Below are experts of layer 6 (counted from 0) of a mixture-of-experts language model. Rows are named router (the router's row for the expert), down (a neuron's output weights, with its number) and show model dimensions 320-383. Each number is 200 + 30 x the weight over its row's rms, rounded and kept within 0 to 999.
Before each expert's rows: "comes before" lists some tokens at least twice as common just after its tokens as in all text. This comes from a sample of Wikipedia text that the model never trained on. Tokens count by the router's weight.

# expert 6
comes before: "\n", "-", "|", " The", "==", "The"
router,191,279,221,231,197,220,185,209,165,218,247,221,216,206,202,178,147,181,205,228,192,205,188,188,212,195,252,204,206,216,214,271,177,173,159,210,188,223,180,192,171,212,207,154,203,215,199,194,135,181,205,187,194,202,182,154,199,191,253,193,174,219,192,218
down0,172,173,213,200,191,168,205,205,176,215,222,234,219,223,187,231,207,178,223,226,190,190,247,243,249,205,213,161,181,205,225,203,220,206,202,242,290,321,246,170,245,208,163,174,199,179,177,206,221,189,171,233,182,202,195,212,199,182,179,227,180,282,216,184
down1,259,194,239,212,226,243,190,242,201,129,218,212,230,202,185,176,232,167,191,218,208,206,229,206,211,158,202,188,241,180,205,187,222,238,160,174,272,165,204,238,205,160,170,216,206,173,158,162,167,218,138,231,185,201,216,176,179,204,248,208,204,249,194,184
down2,240,182,202,144,149,139,242,190,242,235,268,220,182,172,174,113,230,149,195,184,228,195,237,188,179,199,215,158,236,185,207,202,210,221,210,267,165,272,176,249,167,184,193,201,223,193,182,233,226,153,164,162,224,197,145,221,190,234,148,228,149,217,205,177
down3,217,169,162,245,140,209,176,193,161,117,184,216,229,198,165,190,161,190,180,238,152,210,224,211,190,175,208,139,215,156,180,233,239,212,199,142,205,135,191,215,189,239,208,239,221,180,181,202,237,157,162,256,177,210,206,241,173,161,163,235,205,239,145,194
down4,206,219,198,197,207,219,184,224,172,183,167,191,184,175,198,212,236,185,242,232,198,215,250,186,188,135,222,224,172,183,213,169,189,250,199,220,210,199,194,198,209,185,189,247,199,180,230,220,182,226,239,178,212,219,177,238,221,178,230,195,195,214,181,213
down5,210,184,229,208,208,229,199,239,234,227,257,162,213,217,225,169,205,147,210,196,173,191,281,200,227,209,177,153,228,191,181,124,195,221,205,226,176,170,243,266,167,226,212,197,213,139,234,205,311,208,227,168,188,223,226,174,230,214,163,209,211,166,167,178
down6,214,174,181,243,211,145,181,250,208,202,202,239,169,158,219,165,182,217,160,208,192,178,241,243,229,165,191,225,142,221,167,236,186,234,168,173,178,183,235,191,204,178,216,173,229,224,216,174,215,186,170,217,202,224,155,206,168,207,188,256,215,168,210,249
down7,181,213,195,145,240,132,169,194,235,184,187,220,228,169,217,206,216,178,185,202,208,203,142,195,156,160,202,184,181,162,265,270,199,193,181,249,237,183,227,199,255,171,222,171,201,180,190,224,210,224,216,243,159,153,214,212,161,233,196,218,204,202,166,209
down8,193,224,143,225,180,249,192,176,224,230,241,202,173,176,224,199,226,210,228,219,234,205,162,161,200,170,240,179,255,217,203,137,217,150,203,155,213,151,205,159,224,176,221,226,184,179,175,165,252,188,216,155,150,209,227,199,244,232,197,181,189,208,202,164
down9,243,212,194,225,190,193,198,192,170,226,183,224,217,215,157,177,198,193,317,176,163,203,204,245,173,195,240,202,221,241,236,318,174,207,231,205,253,216,248,247,212,239,197,209,182,196,199,234,218,217,196,198,212,166,177,165,159,141,146,189,196,186,189,182
down10,202,204,183,184,231,179,172,202,208,191,202,240,206,175,198,193,204,198,191,192,160,143,168,264,174,153,228,189,178,197,231,194,162,249,206,228,227,176,275,166,162,238,194,118,210,225,248,224,163,205,218,230,205,190,192,173,260,189,166,238,179,212,236,221
down11,243,226,183,184,214,198,227,190,229,215,210,185,157,181,225,219,249,249,222,185,184,210,226,191,210,196,202,160,263,195,248,177,196,227,202,213,196,184,193,216,187,178,138,196,192,160,194,208,214,165,175,193,190,224,189,158,227,161,226,197,215,191,241,158
down12,176,196,212,209,276,214,172,229,181,193,170,137,170,191,186,193,180,192,226,182,199,184,158,226,167,144,207,178,201,235,187,215,172,185,210,184,191,176,208,190,270,231,231,182,159,150,191,182,246,205,139,204,217,234,156,180,194,149,224,225,189,217,179,234
down13,186,266,218,175,119,218,146,157,208,195,207,179,228,237,222,229,186,218,179,164,121,154,210,174,152,206,189,203,184,149,184,220,187,208,265,211,212,222,198,226,142,189,147,192,239,240,235,211,218,167,187,188,205,196,220,197,257,180,213,156,205,225,149,130
down14,212,189,244,211,215,211,191,207,210,243,174,225,212,218,192,221,220,175,184,196,179,198,166,221,199,232,209,211,201,212,173,206,187,175,205,209,182,211,209,242,168,210,200,218,199,176,244,215,184,188,242,214,199,218,179,233,173,249,179,226,199,245,172,207
down15,191,186,219,180,180,234,195,223,192,192,243,159,212,246,180,197,175,201,212,181,180,174,239,239,183,230,258,189,207,195,193,161,180,250,182,188,184,205,231,199,208,186,177,199,238,194,182,232,224,168,195,222,159,194,218,213,211,202,176,217,191,221,192,171
down16,216,168,208,207,195,185,177,167,174,177,146,198,201,233,235,239,224,195,174,235,170,211,231,218,166,200,216,231,167,164,185,228,239,154,194,201,181,210,223,240,246,217,220,230,222,208,178,225,252,202,209,231,181,219,164,226,202,221,203,164,196,158,258,226

# expert 7
comes before: " |", "–", ".", ",", ")", ";"
router,200,174,130,183,193,221,171,225,205,243,207,185,180,228,215,200,192,208,177,223,134,172,209,212,140,177,256,183,145,199,182,234,212,132,178,207,173,212,162,177,201,263,157,226,159,213,216,185,198,205,222,134,189,152,180,171,217,214,273,214,231,197,199,146
down0,189,216,263,184,278,230,145,191,249,205,244,236,189,193,210,264,205,172,256,191,184,213,213,208,229,229,179,231,224,194,188,204,211,193,217,205,219,169,190,175,220,145,205,215,181,160,179,211,218,193,206,185,179,252,210,174,173,233,195,143,141,181,257,198
down1,208,159,185,196,173,255,173,218,168,184,191,204,250,217,207,172,219,214,179,184,211,194,228,253,216,189,211,252,169,218,137,155,179,193,189,198,202,175,154,225,235,255,221,197,212,214,218,125,160,257,204,236,203,187,163,198,173,219,209,249,150,228,208,133
down2,247,203,225,175,222,214,132,169,162,192,288,202,210,233,217,222,206,197,201,184,219,193,163,195,164,196,226,214,191,172,193,162,220,246,252,183,227,214,180,187,195,159,251,198,239,224,211,196,241,202,276,198,217,226,247,182,134,243,212,244,182,172,224,196
down3,137,175,206,196,177,246,156,165,248,172,223,212,189,216,213,140,208,230,170,171,192,166,176,180,186,222,177,210,141,174,175,149,229,242,187,210,150,174,215,198,234,183,201,229,210,180,263,211,180,272,164,156,235,239,163,253,213,203,193,209,188,193,156,190
down4,237,226,210,128,208,170,170,203,248,205,213,140,233,219,222,200,214,199,178,188,225,165,162,194,207,192,195,199,229,235,162,241,229,184,202,186,245,184,141,248,226,160,218,170,202,219,195,201,209,225,191,199,240,146,154,203,219,223,176,192,219,186,176,227
down5,208,220,233,211,239,235,206,215,180,241,263,155,149,178,216,139,187,193,170,186,159,195,161,191,250,213,221,131,197,187,199,143,180,248,169,174,175,195,231,203,243,215,186,194,216,233,168,195,189,186,225,232,217,169,207,136,188,175,165,244,196,187,198,200
down6,115,228,210,228,204,190,228,201,159,165,237,206,190,227,183,185,200,204,181,196,239,191,224,201,175,248,144,222,198,203,201,181,199,271,228,196,196,172,194,198,228,198,191,135,222,226,264,137,165,233,219,224,209,184,203,220,212,233,194,223,212,244,224,212
down7,233,191,176,199,169,216,176,241,160,219,181,186,195,141,151,150,166,196,195,286,201,167,265,227,265,215,186,220,220,221,206,193,221,249,184,192,198,217,226,222,252,148,185,138,251,182,202,187,179,182,177,199,222,169,220,249,228,188,163,225,159,212,223,211
down8,192,219,165,196,178,186,156,250,162,174,150,194,221,186,179,169,263,198,281,211,203,202,208,172,230,284,193,213,227,219,209,168,170,185,219,212,181,229,198,169,224,189,170,207,190,241,203,177,210,185,182,171,193,249,229,213,167,227,182,137,187,200,179,202
down9,181,233,231,185,213,247,247,191,161,201,214,196,218,225,197,211,190,258,162,199,244,203,139,179,231,156,250,225,125,183,245,182,231,217,139,125,177,218,249,171,144,161,203,192,223,201,177,200,190,179,214,239,206,189,176,188,191,228,208,196,186,192,225,281
down10,215,188,268,235,194,202,201,224,228,195,196,173,180,185,165,219,230,185,165,155,185,205,182,187,209,200,240,185,174,206,187,165,205,210,198,205,165,151,194,182,208,198,227,208,202,183,209,166,232,213,209,188,159,216,206,153,204,234,217,212,215,189,190,225
down11,202,212,149,181,269,160,175,178,194,145,222,168,232,187,194,149,210,219,202,219,172,245,121,205,196,218,256,185,185,166,205,249,189,253,169,189,237,174,185,188,259,215,194,162,197,129,214,180,161,193,192,180,236,180,227,184,212,177,173,235,165,197,195,204
down12,179,162,201,157,200,194,178,168,164,210,173,216,201,158,197,188,194,220,219,185,185,137,189,182,240,219,196,217,189,157,217,182,198,229,136,177,168,165,226,172,238,156,218,239,213,187,198,216,212,165,180,190,205,253,173,215,176,156,185,165,174,159,181,207
down13,202,202,232,188,236,187,247,178,156,249,169,206,226,164,184,191,220,174,208,187,180,188,224,191,219,168,262,245,195,204,164,176,261,229,158,205,214,172,196,222,176,244,193,212,193,180,191,187,185,236,223,183,224,209,207,210,222,158,180,195,217,160,197,121
down14,222,244,182,218,199,289,185,228,205,268,220,271,229,194,219,230,152,229,249,162,217,197,206,172,244,203,228,219,209,182,230,142,194,233,179,205,212,185,223,171,157,191,168,201,212,204,173,233,187,182,219,132,230,193,159,135,165,235,178,246,241,177,207,190
down15,181,190,107,205,208,165,190,211,194,222,226,198,192,176,200,199,179,177,182,188,227,196,218,205,213,213,147,195,181,213,188,236,161,240,195,141,218,163,221,223,261,223,257,225,268,205,178,181,206,252,186,194,183,153,217,256,239,166,180,216,171,173,229,204
down16,184,217,271,250,219,231,205,152,169,267,191,145,219,191,218,184,178,198,193,183,258,203,266,214,150,157,202,206,222,219,155,232,184,187,254,231,274,190,187,199,237,209,138,199,219,226,212,221,201,215,242,245,183,183,203,242,179,201,170,211,199,202,238,235

# expert 13
comes before: ",", " (", "'s", " was", " =", " County"
router,243,163,206,186,266,260,252,227,138,243,219,234,168,196,202,242,169,220,157,176,223,204,208,208,201,229,222,213,176,214,175,317,217,236,184,195,221,201,197,209,234,249,201,169,203,278,206,201,198,222,208,200,244,238,157,182,213,209,230,171,146,199,202,207
down0,160,207,201,189,196,204,261,167,154,273,218,251,173,196,214,193,196,216,226,237,184,167,232,211,208,192,203,249,196,167,232,227,214,236,159,226,194,177,216,184,211,176,183,184,148,162,166,225,184,228,213,206,174,203,204,221,200,233,207,228,174,155,213,224
down1,206,224,185,153,223,205,138,165,175,216,236,221,203,213,196,208,180,190,169,160,210,215,181,203,219,227,208,187,225,226,192,190,144,199,248,213,280,209,216,162,214,195,212,174,190,193,270,243,210,244,234,192,159,199,235,184,251,166,181,151,214,178,188,192
down2,170,158,210,198,260,196,209,193,212,206,194,207,175,170,162,198,179,204,151,215,171,209,159,196,241,139,197,153,166,213,179,229,175,186,206,194,171,208,205,179,243,193,177,242,214,193,192,166,217,232,207,204,211,218,242,174,237,179,191,223,171,284,191,186
down3,213,221,222,227,131,224,178,199,186,184,197,190,212,235,237,183,202,210,234,165,233,188,186,219,187,194,139,245,179,222,222,167,198,194,248,160,180,173,187,198,158,197,175,241,200,219,159,171,216,191,177,184,190,216,195,201,177,141,201,214,244,276,233,192
down4,215,191,147,187,304,204,209,188,199,172,205,171,187,224,183,208,191,186,167,181,230,179,224,202,217,192,185,183,166,157,216,229,172,206,195,137,184,183,220,225,227,201,226,160,173,214,177,224,246,225,182,231,215,190,214,195,219,195,180,205,187,202,192,203
down5,209,214,170,165,205,171,157,185,185,245,187,225,134,189,202,225,187,210,214,216,217,188,227,226,252,151,212,219,196,175,194,217,218,196,190,179,230,199,191,170,231,255,155,167,234,168,209,205,166,183,176,194,228,252,222,224,236,256,178,189,182,273,207,178
down6,226,251,174,180,209,207,188,153,239,239,174,186,168,189,254,185,186,199,211,187,240,182,188,193,165,246,160,180,177,153,220,195,167,164,226,203,198,259,188,208,231,220,214,164,209,228,190,154,216,180,222,196,208,225,209,182,228,173,165,220,160,183,228,242
down7,171,231,200,215,166,165,196,286,234,177,188,215,164,190,177,179,206,223,159,210,197,255,197,207,249,193,137,129,245,193,201,185,180,224,264,210,202,227,205,177,263,174,179,130,121,150,142,199,212,180,194,210,181,161,165,229,197,147,127,147,193,180,252,213
down8,239,225,197,234,234,183,265,234,146,199,179,194,240,197,173,208,262,224,167,208,199,161,234,242,252,205,169,182,216,153,197,303,186,155,181,178,203,290,221,212,242,261,200,182,233,187,198,172,179,218,190,211,203,169,213,153,225,257,240,234,160,185,214,173
down9,206,203,236,223,162,214,185,159,181,257,203,197,230,212,182,206,173,189,223,214,131,174,139,200,227,284,212,217,207,199,176,176,231,192,196,189,178,166,178,202,168,173,154,182,261,179,176,130,157,194,205,223,213,237,256,210,181,122,247,197,215,156,215,211
down10,137,195,190,168,190,193,250,243,191,188,218,185,221,186,202,172,183,209,124,176,182,204,239,192,253,134,262,120,221,193,184,208,214,248,183,240,249,133,203,230,209,223,231,221,207,151,167,187,193,212,147,185,187,204,224,158,202,195,175,158,238,240,227,189
down11,219,199,198,155,229,161,205,223,159,137,214,223,205,152,173,187,224,201,182,199,175,225,221,201,184,221,211,171,209,189,244,197,155,256,231,231,195,204,167,212,216,213,233,217,190,180,127,278,190,231,144,126,190,186,231,169,174,208,172,185,195,242,173,218
down12,140,192,250,270,160,177,228,186,244,224,227,124,187,226,224,242,238,203,231,209,195,243,194,157,221,248,242,212,199,157,189,225,243,160,210,206,190,233,128,205,199,227,143,215,206,157,180,145,234,194,173,197,178,183,206,227,141,194,220,173,178,203,201,205
down13,193,213,192,167,196,171,181,241,213,174,204,212,145,145,134,231,259,210,180,205,182,202,205,223,209,208,251,205,187,166,181,267,195,206,176,203,180,223,154,229,247,220,198,153,213,232,158,245,208,177,204,215,200,221,147,220,217,196,223,178,199,212,208,219
down14,232,238,215,169,170,141,229,189,203,150,190,222,170,208,220,191,216,193,239,212,213,197,194,202,152,146,215,190,162,151,205,174,183,154,175,218,173,185,197,210,181,187,200,218,211,248,173,97,213,204,160,202,210,165,174,215,158,200,252,194,186,245,184,209
down15,153,170,219,172,205,243,173,253,254,228,178,219,155,206,198,211,185,239,165,194,242,206,176,198,219,191,201,233,209,220,205,205,273,199,217,186,197,239,193,218,214,190,185,195,209,239,205,158,193,196,211,189,261,188,216,226,206,173,174,184,246,213,156,188
down16,160,251,198,214,200,101,203,199,224,231,175,225,214,206,181,187,257,214,164,243,217,189,165,195,221,138,252,137,184,154,200,205,185,243,205,193,136,194,187,177,243,231,163,204,164,227,195,181,195,250,205,209,233,144,215,172,199,215,174,209,132,258,179,156

# expert 2
comes before: " |", ")", " of", ";", "),", " player"
router,165,179,182,202,207,198,226,194,170,196,238,200,192,231,262,175,177,187,189,249,183,160,184,270,192,189,228,211,164,222,174,249,189,185,147,146,199,208,137,201,228,194,181,199,173,242,233,205,192,247,191,217,230,266,182,137,241,196,192,175,197,185,176,167
down0,200,206,191,171,227,225,151,184,237,185,168,237,215,187,169,276,218,202,206,183,192,220,194,257,176,239,222,224,167,248,241,233,174,143,241,176,196,191,215,229,192,192,195,154,200,191,236,211,212,190,211,185,222,158,142,234,216,207,222,179,163,156,132,147
down1,167,153,230,128,198,178,162,168,206,209,237,215,216,214,177,200,204,197,162,228,202,189,200,166,164,248,199,173,225,161,197,150,226,182,179,280,184,132,225,136,187,183,205,238,224,185,207,115,176,183,232,206,175,172,218,199,171,228,221,272,198,231,169,202
down2,210,237,233,180,211,201,222,194,157,214,208,207,203,163,226,202,214,202,229,185,214,202,240,226,211,183,163,199,206,230,174,207,192,226,226,229,244,146,195,177,148,188,186,182,154,195,234,176,217,221,163,236,248,262,255,191,192,198,172,192,177,184,195,178
down3,231,244,208,196,173,149,220,219,241,174,168,211,163,180,222,224,189,178,152,172,241,192,185,203,171,216,269,211,192,246,177,165,237,171,177,161,229,230,203,111,203,201,203,170,169,166,210,203,252,207,159,208,134,196,243,162,194,166,216,198,220,234,195,196
down4,198,198,239,203,174,209,234,212,190,238,236,168,189,226,155,168,180,212,201,184,245,218,189,162,207,159,197,196,185,145,215,181,225,232,143,215,156,194,215,226,208,201,186,203,190,189,220,222,219,256,184,197,256,212,192,170,233,220,173,210,239,197,175,196
down5,213,255,254,167,158,192,215,194,254,203,205,184,235,249,171,258,188,164,206,200,192,155,190,242,223,179,168,188,226,218,165,178,213,215,125,238,183,188,168,189,225,176,227,183,219,210,222,171,183,218,186,257,241,183,222,203,214,198,208,177,220,234,167,147
down6,182,246,220,166,188,183,239,171,209,195,182,206,153,189,218,168,177,191,148,192,217,207,216,165,182,237,203,236,196,221,188,195,266,224,231,219,181,202,212,168,221,187,226,168,140,206,227,201,199,131,186,157,170,237,212,196,195,218,192,205,220,158,200,195
down7,226,157,191,208,150,203,204,197,203,176,250,168,205,222,183,214,193,187,160,230,235,232,235,185,229,266,205,108,174,224,193,197,175,233,210,206,214,163,160,169,193,195,147,194,241,216,188,164,225,217,229,200,212,238,177,206,198,256,186,240,204,202,222,192
down8,232,171,209,215,256,231,221,178,167,221,225,241,246,197,214,213,166,204,178,215,178,223,220,168,115,260,200,168,136,181,205,194,243,219,204,206,234,194,231,198,216,211,188,242,102,259,189,233,192,210,197,195,190,182,259,200,142,177,203,225,151,213,202,205
down9,162,168,221,246,165,225,173,214,180,171,189,166,214,284,196,136,232,190,223,224,182,192,170,233,187,206,218,240,192,192,211,185,203,156,199,227,204,162,224,162,197,199,234,173,232,189,228,168,199,221,210,239,194,238,208,197,201,198,211,237,194,238,203,159
down10,223,168,206,264,166,215,202,221,224,194,199,190,235,256,180,148,178,150,208,199,181,145,207,243,165,213,180,192,196,122,233,167,187,246,163,183,233,214,183,230,203,180,217,149,152,197,214,223,217,182,174,123,185,161,214,224,263,214,201,185,193,212,290,259
down11,172,183,205,197,134,197,189,131,210,202,238,214,171,218,181,177,210,223,197,224,213,224,189,182,235,201,207,200,183,207,171,196,243,183,194,178,202,233,201,192,189,216,203,171,209,192,201,210,194,208,243,185,208,178,219,247,237,198,217,199,178,252,193,218
down12,167,203,300,202,178,246,183,162,252,209,217,197,185,168,173,139,133,261,186,159,157,226,225,170,191,246,215,154,215,199,187,134,212,232,231,225,246,183,188,195,207,177,206,176,204,176,139,193,155,214,190,159,171,193,220,234,185,136,196,163,184,177,220,192
down13,237,209,199,196,253,162,155,186,218,191,172,187,196,222,172,156,195,210,174,165,195,175,205,261,190,221,154,253,205,206,185,234,135,181,216,272,185,181,193,215,206,232,230,255,178,193,145,173,226,182,210,168,218,212,208,225,247,180,223,150,216,182,183,187
down14,217,198,151,222,180,129,204,189,249,205,217,213,227,238,156,202,208,194,201,165,198,216,159,209,177,201,196,195,181,246,204,268,172,190,169,239,207,195,224,219,228,168,200,204,224,207,198,189,198,151,246,161,240,191,180,228,243,236,228,198,212,157,200,143
down15,247,219,195,252,241,167,164,224,194,162,202,222,159,280,244,169,215,175,254,283,206,197,232,192,214,216,226,250,207,185,237,175,215,220,234,211,160,248,203,219,135,142,172,201,139,202,255,256,188,202,214,189,168,199,168,248,201,206,202,239,195,198,199,247
down16,214,204,203,162,248,186,153,190,199,246,194,173,217,208,204,196,189,188,209,155,196,185,193,208,153,186,203,207,195,191,218,212,181,162,196,210,192,158,194,200,231,195,211,181,183,230,190,216,209,195,155,216,196,262,219,212,172,191,189,242,179,201,246,236

# expert 1
comes before: " the", " a", " his", " be", " he", " an"
router,196,228,161,199,143,171,147,199,191,204,259,226,179,218,193,183,197,179,219,191,167,233,197,212,187,203,254,258,186,226,218,212,238,187,152,151,166,261,183,196,212,248,204,177,217,247,216,210,201,217,203,154,238,246,171,169,210,188,215,147,166,165,194,219
down0,215,192,218,173,198,193,179,198,223,208,241,188,156,190,197,173,172,174,170,213,197,156,175,187,200,224,244,227,138,218,195,230,172,191,167,195,221,193,189,172,214,234,198,190,251,194,187,243,173,227,213,203,211,240,172,220,149,220,249,242,182,212,237,190
down1,252,190,158,183,202,261,176,261,217,178,230,179,238,201,230,199,209,206,197,180,168,152,242,200,216,253,219,149,216,159,197,270,269,185,169,235,175,201,188,236,226,224,227,175,207,197,171,232,207,231,264,179,213,240,198,116,244,147,181,222,158,177,207,263
down2,205,207,160,209,184,192,254,239,155,195,173,202,192,112,165,168,204,158,233,184,199,173,249,227,222,165,236,243,161,194,189,175,168,163,214,191,262,209,244,191,216,190,192,200,187,241,209,173,201,232,203,213,202,161,175,206,239,182,226,188,165,215,205,207
down3,176,154,192,274,196,229,196,186,212,214,181,213,198,208,204,229,244,186,151,224,166,187,197,147,177,180,236,152,226,202,234,192,220,240,181,164,266,227,173,226,181,239,158,175,233,211,191,165,212,232,196,227,191,183,139,199,146,203,270,226,230,230,233,158
down4,209,226,203,221,274,169,247,224,181,146,264,184,200,144,209,216,240,225,222,166,221,203,190,204,146,244,213,198,201,183,184,195,97,152,243,232,185,164,246,205,233,238,219,232,168,245,167,186,176,166,249,228,227,175,146,252,196,166,161,188,202,233,140,200
down5,201,206,182,137,208,224,211,197,192,256,178,197,192,147,262,204,210,211,193,195,197,211,152,190,231,112,210,204,220,183,190,134,230,223,228,200,218,250,193,212,221,252,211,236,203,175,189,222,175,205,176,188,162,152,217,205,206,195,204,299,217,162,204,202
down6,198,175,161,253,190,190,230,200,172,201,172,205,233,231,233,198,183,191,176,154,193,196,245,205,231,170,168,219,197,177,234,139,176,225,162,222,173,180,237,234,167,202,241,183,237,168,173,203,221,207,186,233,183,244,219,184,235,158,161,241,175,170,207,195
down7,192,174,221,231,225,250,191,262,195,241,196,234,181,180,154,230,237,189,147,167,224,182,210,208,226,175,129,228,187,208,162,140,202,165,202,233,157,251,161,201,151,144,142,204,187,250,190,209,198,225,230,225,217,187,176,175,180,171,207,165,221,180,174,208
down8,208,187,265,209,156,198,222,187,223,195,191,175,197,200,234,214,166,201,171,255,174,185,230,148,219,210,232,154,190,209,152,214,197,233,194,156,177,188,217,195,203,201,203,203,138,273,178,225,256,186,187,200,238,212,170,197,195,204,184,263,234,270,236,151
down9,191,217,199,265,201,162,208,191,217,193,217,180,198,171,155,210,191,197,210,142,214,231,144,188,145,181,208,216,105,213,233,196,218,207,175,118,192,174,230,144,175,210,153,200,192,189,206,150,197,238,223,200,169,227,177,225,178,216,218,172,188,177,171,175
down10,215,201,138,189,142,188,223,187,185,158,228,211,168,172,231,222,200,179,249,191,179,190,146,232,132,207,201,191,252,219,191,162,231,218,190,148,209,190,162,214,181,268,272,227,190,206,242,186,213,203,211,227,203,189,180,166,192,187,232,295,204,217,220,213
down11,188,203,238,200,202,227,220,201,232,202,181,156,262,208,155,222,205,172,183,199,166,198,168,208,205,219,188,288,157,204,207,150,189,194,192,206,237,190,202,184,202,219,124,178,229,164,223,148,180,175,203,225,186,180,213,228,183,203,206,255,210,187,210,263
down12,212,209,219,184,195,230,225,178,233,228,198,226,213,178,249,230,200,190,237,225,174,160,182,225,168,204,207,163,174,153,239,138,195,221,195,206,201,239,181,245,208,268,229,206,231,162,177,231,226,202,163,237,143,168,160,175,210,217,248,246,222,149,199,253
down13,201,188,176,208,210,154,238,133,203,176,163,174,284,133,227,237,181,227,168,251,174,225,157,193,191,231,210,208,265,207,218,179,258,189,238,245,200,182,209,214,213,227,182,167,245,247,217,157,221,216,184,162,159,241,212,218,192,195,133,194,206,224,233,242
down14,226,205,197,181,182,214,176,153,261,178,194,217,172,224,185,186,236,246,201,195,158,293,182,171,228,190,202,175,215,233,175,207,219,175,190,180,222,188,243,183,212,194,192,232,204,240,198,228,177,195,206,206,214,252,205,246,214,165,190,198,205,197,191,185
down15,133,195,167,201,257,151,187,219,182,222,226,250,264,214,203,183,144,226,193,269,225,246,199,216,199,205,192,210,215,205,182,292,138,189,208,177,257,228,201,198,176,204,191,213,193,215,205,225,160,242,199,224,212,176,225,174,224,195,140,193,179,174,200,186
down16,224,182,234,210,188,220,239,195,182,260,223,204,142,210,231,229,231,238,229,146,251,156,170,191,240,188,226,211,169,225,209,194,237,204,182,224,213,195,242,179,203,203,231,240,182,185,194,232,227,157,218,158,184,188,158,170,190,184,206,191,189,159,193,237

# expert 5
comes before: " of", ",", ".", " in", " and", " to"
router,151,210,199,128,214,190,219,167,172,182,250,180,201,217,174,192,182,252,199,249,192,228,181,233,183,209,205,206,178,258,188,279,217,227,178,195,183,195,143,160,162,233,230,193,182,246,189,212,195,252,233,179,197,178,149,214,221,216,182,164,179,171,199,178
down0,186,210,169,177,163,230,197,185,188,248,176,183,210,223,236,228,240,232,207,149,190,173,118,221,176,249,238,132,243,195,193,229,182,175,185,210,216,174,271,173,199,209,161,184,211,193,161,245,189,195,208,231,179,201,223,156,163,215,194,197,165,136,190,203
down1,174,179,146,176,238,172,203,213,169,263,179,143,227,179,174,206,255,179,159,218,163,161,179,230,220,291,230,207,187,220,210,240,204,213,157,154,220,181,184,193,181,245,239,169,190,175,201,243,179,190,170,216,147,178,139,223,198,216,212,210,224,235,169,222
down2,220,171,116,206,128,245,236,285,166,224,153,219,225,194,176,166,172,204,169,211,157,216,157,212,227,197,252,199,225,189,194,196,192,177,175,157,243,173,206,224,191,259,172,138,208,167,262,228,191,192,222,232,193,224,245,201,171,242,180,217,213,201,206,186
down3,238,229,289,246,218,220,205,237,191,157,202,230,139,225,217,184,203,167,202,206,273,188,209,217,181,245,138,261,146,210,215,152,174,225,277,253,196,165,193,151,165,193,199,232,156,200,215,195,195,206,241,225,169,207,208,180,188,205,185,170,245,248,214,196
down4,223,163,211,218,244,190,189,235,215,209,172,257,156,247,157,174,203,177,198,176,205,135,237,271,187,197,219,195,184,181,226,166,202,263,162,236,209,196,172,183,158,216,240,206,206,206,188,172,212,219,181,207,195,269,220,250,245,157,175,189,186,193,224,231
down5,155,234,192,189,186,213,194,221,178,186,166,188,236,189,178,192,265,250,204,275,197,235,239,185,179,195,149,155,230,252,198,241,199,133,212,211,252,168,125,196,215,218,175,201,203,211,235,228,215,166,216,152,190,236,192,204,198,171,207,262,200,204,229,154
down6,214,180,134,152,213,216,187,160,142,218,175,189,229,179,175,144,149,202,185,205,172,201,175,194,234,221,241,150,175,240,239,207,243,196,209,192,204,184,240,211,209,214,157,234,190,220,229,165,171,185,113,216,189,174,228,241,165,222,186,236,178,200,229,169
down7,222,233,237,222,210,227,188,180,173,187,173,206,164,220,197,223,204,226,219,152,237,229,177,193,190,204,186,131,188,255,207,211,205,229,231,224,165,188,213,145,247,160,205,201,181,177,239,183,211,225,192,157,211,177,142,153,244,187,170,146,196,163,237,228
down8,190,252,187,173,184,171,166,171,181,212,220,201,196,145,221,230,271,227,199,178,193,262,163,173,176,206,232,235,167,229,182,194,142,209,98,195,245,233,201,220,240,213,233,189,187,227,242,196,264,153,176,171,194,147,261,183,175,227,229,239,234,189,147,194
down9,200,214,173,187,192,169,179,222,225,202,209,184,180,202,235,212,195,237,189,259,206,257,165,177,228,222,169,209,164,238,226,259,197,167,208,233,205,193,202,185,207,211,208,173,167,190,172,225,164,210,190,151,110,162,223,179,200,198,210,159,225,239,175,136
down10,223,177,174,204,209,206,164,169,222,188,209,173,186,183,229,193,169,185,275,254,221,186,203,183,200,232,170,194,231,225,181,219,219,209,226,201,212,204,202,164,225,211,237,222,215,184,233,282,208,206,156,217,201,206,178,224,170,205,214,242,169,230,235,187
down11,195,205,156,152,200,209,161,196,151,201,185,219,192,164,174,184,181,184,235,145,148,186,154,191,163,209,172,172,218,164,197,230,220,202,218,187,216,224,200,205,131,160,172,204,189,154,213,290,164,165,159,215,180,164,215,139,210,173,216,225,224,215,215,190
down12,130,182,204,206,234,207,203,233,220,219,192,198,179,250,207,218,163,189,192,163,161,210,197,216,227,205,208,145,172,169,143,183,175,167,203,188,165,158,180,154,233,198,279,161,203,238,143,207,225,154,202,182,155,222,187,199,193,235,186,162,189,232,237,188
down13,237,263,189,195,151,120,233,177,274,102,215,252,260,167,243,202,179,208,252,187,210,219,248,177,225,213,204,198,212,217,218,197,152,192,173,201,194,229,185,192,225,138,201,229,194,236,250,242,236,173,233,216,213,218,174,201,217,165,186,256,127,171,249,188
down14,191,158,220,200,193,223,216,204,187,173,211,218,199,174,202,236,182,208,187,132,247,135,263,189,186,252,215,205,222,246,181,182,151,183,216,172,185,208,198,171,188,243,179,208,202,177,160,222,207,207,197,224,235,197,197,201,200,172,199,191,178,161,237,179
down15,178,209,214,160,181,262,203,237,217,220,231,178,180,162,199,185,163,214,218,150,226,199,237,175,165,187,175,236,177,213,186,145,179,247,141,251,148,221,213,210,195,152,198,188,191,224,262,135,180,207,200,248,165,179,198,205,196,228,209,248,174,210,212,208
down16,184,175,256,176,202,163,208,138,219,241,217,196,219,228,176,174,195,168,179,165,208,198,178,231,208,198,224,190,181,232,214,212,141,155,210,209,183,205,210,181,153,191,199,220,197,178,158,202,212,205,199,227,247,205,200,188,204,215,112,220,155,191,121,176